Below are experts of layer 7 (counted from 0) of a mixture-of-experts language model. Rows are named gate (a neuron's input weights, with its number), up (a neuron's input weights, with its number) and show model dimensions 0-255. Each number is 500 + 25 x the weight over its row's rms, rounded and kept within 0 to 999. Numbers have three digits each.
Before each expert's rows: a language model's description of what the expert responds to; "mostly gets" lists some tokens that are sent to it at least half of the time. This comes from a sample of Wikipedia text that the model never trained on.

# expert 1
Description: Opening pieces of longer words, often Latin-style prefixes or occupation nouns, such as inter, dis, con, "diplom"(at), "explor"(ing).
mostly gets: " Ab", " inter", " ab", " conf", " inf", " ass"
gate0:515502482520548500469472497518523493470518506512525510519468556499507521466479520491530511534499513471479492511515467487506558509508461521510484486554467516533518451487489518515526499541470489467504478517484477511509487466535511514498587518495495486519478508492489486496478502470510459475495505507460527497535545489495548549510466516456548498490478476479537471501474514552445519497497538481490516530527505511530527520530471536499503505448489532495489511525486482482494497507514525508477497520543501528468499484458505492486499562520526471521497495483491436509493516517477517510492547483539505470503485524534512538521486519482540507505531505494501466537517520479506494441481499506513520514471499478573452497496524551488483512513523503453509512455503498491474500482513501
up0:460511486518505517479502516510474538500515522479536502504485468538500490478499478509457507470541464530539496469508475518479491493477554483500521508487519512477500528480517514477478456480499562499507492490504526485531527537486511530555485505515571494518503551498536517523462490506500479460525516490508515494491509515486500488478520507452477518509510487512473516490496438467450518524475503456505482520508484499470481494521491488582516469439452514460501443511503511525520453525492461505490529474505503474508469512431517523499514474502527534473547503500483522507489518472512495504493496513518523525496505522462489496500513489510451517509439471446484481490508530507521532507494492455477529524500470508541463522508494494529475468488486532480491518489522521491517544495462464

# expert 2
Description: Number pieces inside table cells and geographic coordinates, between pipes or after decimal points, such as 45°59′16.05″, .610, 5.70.
mostly gets: "56", "47", "39", " | .", "36", "59"
gate0:557489506520501439497487487527520503501506487441484515499510490519492492494549525522506547511504517445540492469520480485478475524518516552472472510511493447483482495519512490484491500498489496487489537486506472503514474502492493514513531483510502497482486472453551501486506499503513498558466486469515504472521508561499486489537464524528468482528517448513520498494526544489517511533487508466505479511518501506536505521502495468480462463541467481550477471495484492500530544519476460492481461509480524487482531483527535483477514466531475504477532508514511484472551478479495567459499501527536557489511479498491485506479555439482507554490498499492535521489494514545454535495452492498456485535471482496480522487508491469490514479498491512467537495477487519528525500532515503
up0:452494489522506539528528465467496467482483521631504476485500489522521507550494475513473453508485494498448537501531502499522509509522499481486535500451542530510480485475484505500478523493499518488501489506487529511480514503547510477501491513511506519513487538527487480495510513484521505456487484550505509483498527468528525472472539481462508539520475538470519520524524477523473513487552497522484516540470500465500477497510496542523527488460503502518525538503513510475471490478509546500531538511498472470494495518447485458539465516508544516500510468469488478530447466515501486532520518497524479524495525514489489460486477520534506503514512483509520453508518474472521513507527510510515464492535514512506494490511517548475530550496490468535487494499548473476483508506465524

# expert 19
Description: Words inside titles of songs, films, albums and shows, plus first names, such as Love, You, Beautiful, Little, "!".
mostly gets: " You", "!", " Love", " Steve", " Best", "| Best"
gate0:512458488502530519494443509484495510537464499510479539465511505512473487490484483479503428469504496523503515451483531533475551515496484537514558528482462484512473543527495514472483468497521472515500474504506481512485473492539473546528501500514465517513501523458495545508484473496508495516487462510515551486509514489460483524513493504480498468536465529496515544485513496458508475501470517514503496541498522487435514534485499480481508504500494483555515523535469543453465486505489508506491500484469474552455545511519546491467511541421534477454530488495498527484481482459478481548540530471506538498477495491464494459531533521512544487518508499510528494514508493488501470486507501513492500492507510512528479498498506503494517529523528458475485495530507518511541507491533490
up0:511447483453476528499554476516511482518490479502525497483511491481493516486497484497579456543507538480526475547509465478504512503451469500474477449537510544502498528517500475517499483515489534494466503521499459518525497518502524505504533449490439484511497516523473478528491510485495514476509432552500522453509501518506478507486535465524492490499509552498513520498476536496542505535446499485491506460494534490523504519482481500520510484515477519512484491506504518476484519481510453489474526490518506497447480479494532474489535485483512486527502521419467501512517502504460483457511487466463550502529507517524503495507502513512491476465488506536569505481535520559507482526506531488509498521488539510530525512499523514526500527524479511519499500519456474548521505502528485

# expert 18
Description: Line breaks, table separators, coordinate fragments and capital letters or non-ASCII byte pieces starting words, such as a capital U or S in tables.
mostly gets: "°N ", " | L ", "; W", " | W ", " | X | "
gate0:538544504534530521507518530521509512490497550511488493520516492485529501454493512508530475489493496452526479500476493509487517496532510528505493523525506497478495517516443497496490519479504552507499537482505519518464467465443539539530510487503475503497505504540504466483550526481489508463526536542467493518480483549497496542495556498479497480513473539477459480532504507487491483534498496499494498493508505508495477534503513538523513493518494454541506481499543521476449541550493474509523519517476494481495480494479525528490504467437486448509495484464532488484498513516475534511503496474474498500512467448488453462482508518531542452505513497465470487500460536493473548470467454512503511481489477513522500539513564472515496532532475488499484511502469508549517520504477456
up0:505509488481557535520494512505511486499527517465494522488508499508489508471455513496518517502524453476549497478472483490500514501519507513529479548527530499496519500546457467477458554497552527493520533491519518505476497514434481487564532480489488492535529529486468472458497492496470507497565506512480474507513468532522474484472541463513488482514418532520456545472484472502506499543515482508511492462453515482501519496520518525497526506482497515492522458489524535506467519496492558482512487485499510521478499471529519496514493474505487522494523507493515449515465529524455508537489503488450467528493504494475485493532461556477520506464524520509475507519467511530533520505476445495501485490494530492524527513481527480484488504479462488461515522517493463487530498491518473

# expert 9
Description: Short opening letter pieces of a split word, often lowercase (s, bl, sh, qu), mostly in song titles, album lists and prose.
mostly gets: " s", " l", " bl", " sh", " w", ", s"
gate0:519479469489507499504485532520485539508487505512461507528525493502476483526482477482468485524502511504498553513530501500484555515465502509523541502525500481438522520533524525534500502445521472485475485473464484500487511530502492481493511493482522513475460480498483509592478439457495508506500491490552512460509557480558532504462531472498515477463493500488530482509492505502487515482466483536532507486533509530481519464515484473464524501499515482507512507481483487449465520472496487510528464489534513512494491463529510538505519496467459480469474493492468467544512522468504484527478487523481486484515523485564491506529484447514521500548514461456448480521510488489539523507478479501521545488519479506524517516516474494485501493487536466519455502483472513510473506496550515
up0:534505499531523531505579500512486511530505496471483537471533485498532510473490464497470532506473508494536467508519516557517510540491474490526510484483499491453527518528551502462517505470501505544453450527477457508460506494502514490495530497501480504486463454480489490505507439485500501534542504508496510539498487487499493484506503486522497500487505537507515503554472524501532487491476466521530481476493542505483504503514493477528520531495508518558493473514463486508477484508537543492500511488524525474484481513497512545463502440515479478520461509491514510482525479458549503496501514475486516504528506478538438512501474464483516509526470458488469473527555465458520532516471494500491502501487506504502503512489529476480525470534488466535505480461505579478451509520522490

# expert 23
Description: Line breaks ending list items or table rows, and sentence-final periods attached to words, such as es., ing., )., ".
mostly gets: ").", "s.", ".", "es.", "ing.", "\"."
gate0:503500512493508537483504503530511483542484465506516502464519520474487503495504526528497499531461465492523481524543511500465502430489515471478470516539527532475511461510473507475475485510514499482522468473467559480522546485513469482480517538483553499472490484486508488536510473482515480498510479516526530519504497553505520500488560531461483468457504531548484489536506523509483499500530511508504473513512511549520527499509516542501488495498465518525474452512500530501496476556490486526451523517514557485558519541475533467507483493514458541486538485499443526491509480507511482515478514473501499538502510479511462483500516543504513527492464472516508532507503495450497503481475484489513522512507517515497496463526424484501546530480519493481539482526512512463474527510463502
up0:511516490490476538494534475512489514559497495474506487462516491491514528521477532505477497474495471526497515525497512456487513515511479505488527483553511503462481505526488502467492457510497555493485510459470545511517544527515516472502504548540543490534528511471508476521524503476496513493472525488514499477517542495546503536467513529509498544457504538522533523523519522493512492447545516481526486511497461492537531482514495544499478493528487478553523487503484552472496499498510473538510532543515564458512527530481512513499480490534495521504499496549440484490498493522469474543487521488485540516494500469508499498485543466519553491481470490506539488547494484462489528504515425503463489494536498509472498490508463510498485524479519519491509516509463536472506530540501502

# expert 29
Description: Closing punctuation and structure marks: table pipes ending cells or rows, == and === heading delimiters, closing parentheses and quotes.
mostly gets: " |  |", "==", "===", " ===", " |  |  |", ");"
gate0:469499480478507449531509505499518483537507497550527519482496519530534502519503446461510475530467456519505520480537506531478492504505483484476513503467506458500492498476524519503533492495463539505503505542482489536513514418497510491563524488543495481442503555496462514515512494529480479526545502489508484502509499503465475528494500495509495493517504502505483446517517547495506468499499507503531498489465480525502521506488510506514522511501460423498531514510544470497460477475518539511494495508471510513518495548515490461498526534493494518548511466533468513514447502512480534489484497514483493444479515480514471494489486455492486573452512461500499506495452487515454510468490490483531487506466506480486496473514478526465489540478492530470489480519495522478557507510468504
up0:483472475520466488476507483486525506502512471495537486483442507533530518485510519486490523477472517513478516489526497503485490492498443464484490518498496482487495548488518479510519493492513566522502542549512468485483506489505536484546501508520521482472462525411445499493518536537513473500524515482538483496537510466512472530538494527500517475527519505527472423539518550498485518484537499521525520497497510498503471513476498505500518523533512461455501483480535502466432499508529560465524488493468485491519502488492495465503536513489501503502523473489505449454494510510540528486487430539510503463508482467542478508507495494519500527456488482511511475501482475462464513461489472487531511513487490467515512494540503525457489521491509518489512531477502493502532471518494529

# expert 14
Description: Opening pieces of longer Latinate words, such as ex, expl, ext, ev, transl, dis-in, re, which continue with -ation, -ate, -ent.
mostly gets: " ex", " expl", " ext", " en", " ev", " transl"
gate0:455491521527504521557477506510545471528496488542426531527515510501506493521492489448495489516496509475522524490542510513465494480469479529506503497455488479513515482491465485496486469541504536457510540505545487505518482491485512524496532478494516467494488505499497441486512463501493534449475512482508466535493499466517513489527520532435538523494509528510530527476527500517479467488496468483544505477483476498487482483536518477516501466525486488505508496507480523534508464574511486473493562514452501479501481503477482512475486493511512494496457489480495482513484510503497573523417524511495435494531478488515507494519468510477473517512532456510474471525437475463502492490508490506491496473524480505480465479478504526515525521510494467509465502509478473475494504496503462
up0:504489543537542494498519517537480491479504497496561540517518503488472514521507500530541528523507474502525505522492517503514499498558530498482512512513499517484479512508535463451514482485499466482474483543464470452495564513488506487530530499505506503493491518504490512520488517465516501523512479532502491504519532526503511478499512470495487522493508516480485489475473500523494503515508487530479489482553478525485524499479506499501448495545465462470502496464510452512466530502466453508534507491495486491483484505505436505529494513519456550499514539517495563516487543508487528461443513511524490469514462489509537487523479505506571480501517493526499529509473518553518519498501562471500470477549484488552540493530481548486490495468489479502533475489543538525490545461485492

# expert 11
Description: Syllable pieces and accented letters inside non-English proper names, places and Latin binomials, such as Nam-ib-ia, Dom-ing-o, Mang-abeira, Müll.
mostly gets: "ñ", "č", "ç", " Mah", "ü", "ig"
gate0:495516478472470530484491508515512481487497452529494498514497501465540491491507544546455481498458555509526522528489532485547495539485499482498499466489504445509525517474463504497467525534522471525543537492478495489459487485500514514476541485493481534486522509478528498548518504528493512471533510498484501464513490512524550485486505531487512483481506526516424499472503509495509456475471486503491510497510493527497476514458477497459544508538486492493500530524540473537482536562513476500472554475521532494488508522507539519518499484499478489503539496477546489504522499513530496449495517523467498501463514523470538472540493469497486547507481497478451498542479518524467515481524538502516503475526558525488504519490500522458469490486533506526511510490467508489497530478428505
up0:504446516489562492486450528483480521509523471507514513483539500534540504520561504535512471488535502522498468466492478493492489495531530446427538514484486474486457467521510507504546492526490528475495532513511484532528514466477506499539460456509506513467490516468521458495486503495483490564530514524518491527512491511506523500455485469501446474505481499503473491509540504463525478505508477466467439513491523487549518515471529468554455500485490477531491493523485456478481499502459533495502499505501497509490493458507469487525507469506483481537494523522507488475517487499453535498498515486503469478477531499503503518492493535485516490473500469496500499462537474504515509493537467499480504548509503503492482495488544490532481475518462508461517451499530463489468467526518542

# expert 7
Description: Prepositions introducing places, dates or institutions, often after a verb or at line start, such as in, at, In, "filmed at", "University of".
mostly gets: " In", ", in", "In", " at", " At", "On"
gate0:504470534499498503497503526511528543534507450464488505484524526520467516515464520523547479500483457488468500495478512526490510473506507511519513488475481501452481460507484539541511478514471516471474466499522526511449497527491467480492505514453457572499517541521465510519526504484512502502509528556454531541494522534526535477512522493498480484483469472516522518495474479503497508489514490497497474513419505470527508515527523497532482493499472511483500499531522502496507523500475518477497500523487512493503538453503516486503475465486506464521536475507469544480487452478510524497465534473482517525523555480521487487530496512511517518515511477537525465494530518529509515459519491491505542491469499525565476529505498482465542467496485488464519532472503547495548490456456461
up0:471464492531504515524525506525487500530530494525483475524485513480497517530458565477521463527508511490463519497493507503491471473482529537530504494505525482496543471460483486518547491533414519501516467499525520509524467478571492468519523509514538471518476498521520490571529494493487530483533528495523517495481514495501505462524508496516502531495483504500518518508521495484507544494494527498502501471489508525512458489526500489490540518487461504527525507519484510503450504493516483455540521500522464504508562479523503527516506552500459494539499500535495483526492473490523517511491519466561486526495488472515485461503470441533462514513539482497497516510515462511475471527495482452480510526510481466500500552486496529471533515566509482499493500520532470506488476537469476

# expert 30
Description: General nouns right after the, a or a possessive, such as song, game, life, community, series, often followed by of.
mostly gets: " song", " games", " game", " story", " life", " site"
gate0:467512478492512456481505496468514521491532510539488506469532494500507493482520451505482466492519472471495498559515453476491533447533513502552506520541515490534525524530497496463494508515533567564464499485484471477554548516476512497499534531501508462498477520517492464518486487488499448481480499481466507508482477499463471546504490555536497490511527486502516464476535468471469486549490474464501491495494513513514480471509439527500506461459487475506525489521486514463529477479463485513481534502471497472502515522481511495492497499501467480544515523488539511546491510489541472480482524473498491500517467536464500541519446498551460499496497485489503483532500492492487501463536462490485456503543480492485478515521472491507511528475525526504515521503493498478532508497490545
up0:441498464464507478483519532542508499495508512491486475523485499514523486477472510531497562448467486525464516536530485463488457510511489498544481537523541520530500508517470477487478504494490522502505508500491497462541520487524526510549537483511524494549523532521495447546482556522495491468498481520467478484447472492513543542476448472532534460536554491546491482504511505507508504523481474476480469520525528483465498513540493474519493494467550506491490462488541482470534530508575519510462493476511504475486516466503501511530551508509539536501499520496503508507485494466525502501503493505464530471485477504481528516499491458504501465498506526510509531474469481452492446475489529510477514503525500543503492488511516503523509487485490484536506492477466509512509529495500515

# expert 0
Description: Last digits of four-digit years after a leading 1 or 2, such as 2'003' or 1'971', plus country or state names ending list entries.
mostly gets: "021", "011", "014", "024", "023", "012"
gate0:478501567529472526527487478507501524511492495543546460487496513505490467504475546481497524481528499539467519500488491482490451477493491500522532520524509510516491461472487475490487513479486506512525495474481496534477463509479499498507445439491469486500517495528514515505456467490541524539434488496515472534525530552486515534477483468483506494477509570448472476512527469524526466481488520479517463511464469499521478530523488486468483514506485468478495462456506490500508475513548510528498493533489464509513522492465457542510504534510461468531480492499483500532465491535507491449462492478522479554522479487525521554506479480527476481501507485477502474477527511479534487486508468537498495506483498494542524478464479537518513510498462468489521528477497528499466511512471480
up0:477489529508482516504481480488491491515519464527477455498560552510493489540489516528489493496540466510489533507505501520511476499519524489520548496551460519496515467490557493495473482491515444457522541506512489514512504525545475506526448488499505440484512460473498476512520491466490519494475517465541544542518470518493486525529519468483572496501510522439526461506473474505492503500509489477498454490504453464490536486496553456526496494482514491488481466456505552517509495530494472512469517494511535515535495497486495474519502502497495509486519517507470504524483461474522489477524499442533470540501509501498526499512504474486495482490528529507504446513529543512533481530502518514472498504468472514538529505491498521471475510524466494531482550467467493465491504485462507

# expert 5
Description: Prepositions like for, of, on, with, and adjective-forming pieces such as -ical, -ial, -etic, as in philosophical, social, human, intellectual.
mostly gets: " for", "ical", " social", " human", "ological", "etic"
gate0:501492496477499531530542481480508510511493511529528469561508501481541463506511502527517509555511524506451475493520507510476531493526461467477500517506515546503515497505497473521466481461464487514489491519499496499448475467474518455513474506515519504542533540484472469487490488535543484500473538464509471501484489492545527477486507420493509541514491482519454474489517480465465523522474521485537514458481517499522485517493511477527510486562509506525425511542507547527484479474466502445495460498461477488509495469541493512514543461474529511524522510471469490505525492505547524478494495475482461492482506535538483430486492529515524484483489547487524498495509542505472518498498509499490482531482493471501484483488491493469507525474498458498507497478475510490500518534500474
up0:505469490473532526463525455515526505486499521528525487514519475513510526482483524542453521493499486513467552463522483469535481520484513512457522487435494487510508504497523536529534462516485486515570499489516530522476504506483542526494529541527489485495523519533494498476487506523486478520505524508503515510512478510513500526484497490501523534508517508502544476491543582503509537538493496505505520531490513469481504527509505523493541489524543493511476491512507513497514506528511514478490462479509500478513506473525477511505508531499526544501470455436519481456432510494463529427487524509428494485504464528497496478491511517483469545486459482492492511516495558461496508519538538473492536496466512543492457482505525474463500501472512508473512525463478516512480511511515495

# expert 24
Description: Capital consonants starting a proper noun split into pieces, such as P in Paderborn and C in Ceylan, often after a line break or comma.
mostly gets: " c", " C", " P", ", N", ", M", " (C"
gate0:496530482510548516522513489588521456481535476471547477520532509495540487502518531521482496521539484482521476480500481525502460482499542504470475484503496476527516520497560496475481527495501530503481531481475498508442461539530527465505491515511458468483541467528461476491527468525517484483481490494477513483518538529492524448526492533461503524508492472505530497476475518499528512505494518536499507454529537517464477530472525524495472522514514475480503513498476471495496518501510463483509524471496508512535485475530541522504520497505534486504511499504481503495488519538511490518523496490483510530502503536472503523479524499498512537479472497513517529509485483536511537480496524506467432484502496502509467499497441493475489434475580488540492482510514491536503455466535468
up0:464549481479520517501499471506526495462505472494534491494520509484528487513493532459500493499497487504534514459504515530463495488465514492515454526526512465483532489470552503502528470510501556483457503468475475494460523500528531495506533526510518476505537513502499483528509466527517488522520492496511501485487502507538536481483509559513531534482523521495512521484480522514479517474458484500488540493496503509441480531500489545497480517514488463465498548520494480472457544512492481527495490463462477496555484460556482473514528478502507501525462496506513457465506474503515450494489518493511472535483540487475505475512500511487489468497471508517528551495518495535496496494533521533513430480489507488515387497476499499468523479512509488516442486480486507522473521483497494

# expert 31
Description: Blank lines, spaces, pipes and opening parentheses right before a year, number or section heading, such as "(" before 1974, "in " before 1867.
mostly gets: " in ", " \"", " In ", " the ", "In ", " of the "
gate0:515514530476519486481545547486487472503530520510502475500476528495529494471466465505462503520524578525493512493502457504466503539535524512544498483519544515490473500525535534489511503485464505480489492547512493463467498504478510530504490501453558526501526497493540476498499475510482509477524517500508493470539542517524506491496525490533504470483513483490518498515459474504493496490547495519475493524564480498433490475508503495511527495486541520460485520522536527525473547531506516505529493508506490502470485528523483474497521496525534510460518455493530491505542519523507524460505495472469462492541498486484525442505486468480457478472468505533486496479489488478506537502498483539519485514526531470518506554502462460484478507526521530561495481527488551484492497493470543
up0:477522486513526488549515537442489494517473503513492448523555501484513482450485468477501510484545524511500487532515509503429497478519513461508515523511516499506505461550481509520474523470486486491514527536488499519507512515517498491486497506516530507493499437471490464501538489470486493467514552493515513487525483491453490515485529489475523492501470506522519477494504503449518452530514519523556523567480534458494515522487501478502498523491493467506462529533495507455492507520468522479514466504473477559495566519498542508489493506498464497543495496482499552483517485535494513491525547500563521529494521521475511508517477493481473527507527449559541502497487523528495517477539522480496488496486490484476489484507512526494498480524471467457489483461536531500495477470482501

# expert 22
Description: Articles, possessives and have-forms after verbs in narrative prose, such as "declined a", "signing a", his, their, 's.
mostly gets: " his", " has", " their", " had", " have", " with a"
gate0:549540530510541515501492543530491465506478513526521511549501520476472492544491496530475531495522493481476498528511546526467527450492515494489444495505504508469503493540492513489518543515485481499500506497474494500486511508508501521545527489499511536483535508523484462479499495522518538490512470485464468532535484535541493538530530528445522571522479499518512517496483537508527479486529464509513438531482493531527516529517505515466494515493504502480516478513495486488483465513461522526495558494472540479475479535528523471459485508524492511488460505500508507499526490513510503485501524514508515509521546488563478466476509428539483500534520516513512519529520481553548496471501506517511524501546514471535533471494528507488517493493525519453498540490532472481491530515498472
up0:538491536522508548471493541532533525554485495507554529554515474488507505551490530477481517547490484492503495501508506496481503452472523476476476499454543535474510463503477506461478511484525436555516497508521491462481506511486511520486520482528494494529510528520491479489525526535497509515480518513502494524518508489544494508473508511489542530505456494518483529543486502510485544459498463491535487536455502501504510512516518543510500531496524482490507467489501486455517476542425523529496501515485510497504456529498499505472503476482494523503479510503533518509475475496519508498448547504463489474509521530565496513467501468503479510561507513496522496488501452557550479513480493529516506510501499483546492474508487508499501478506538520499498547458535466474523524505515487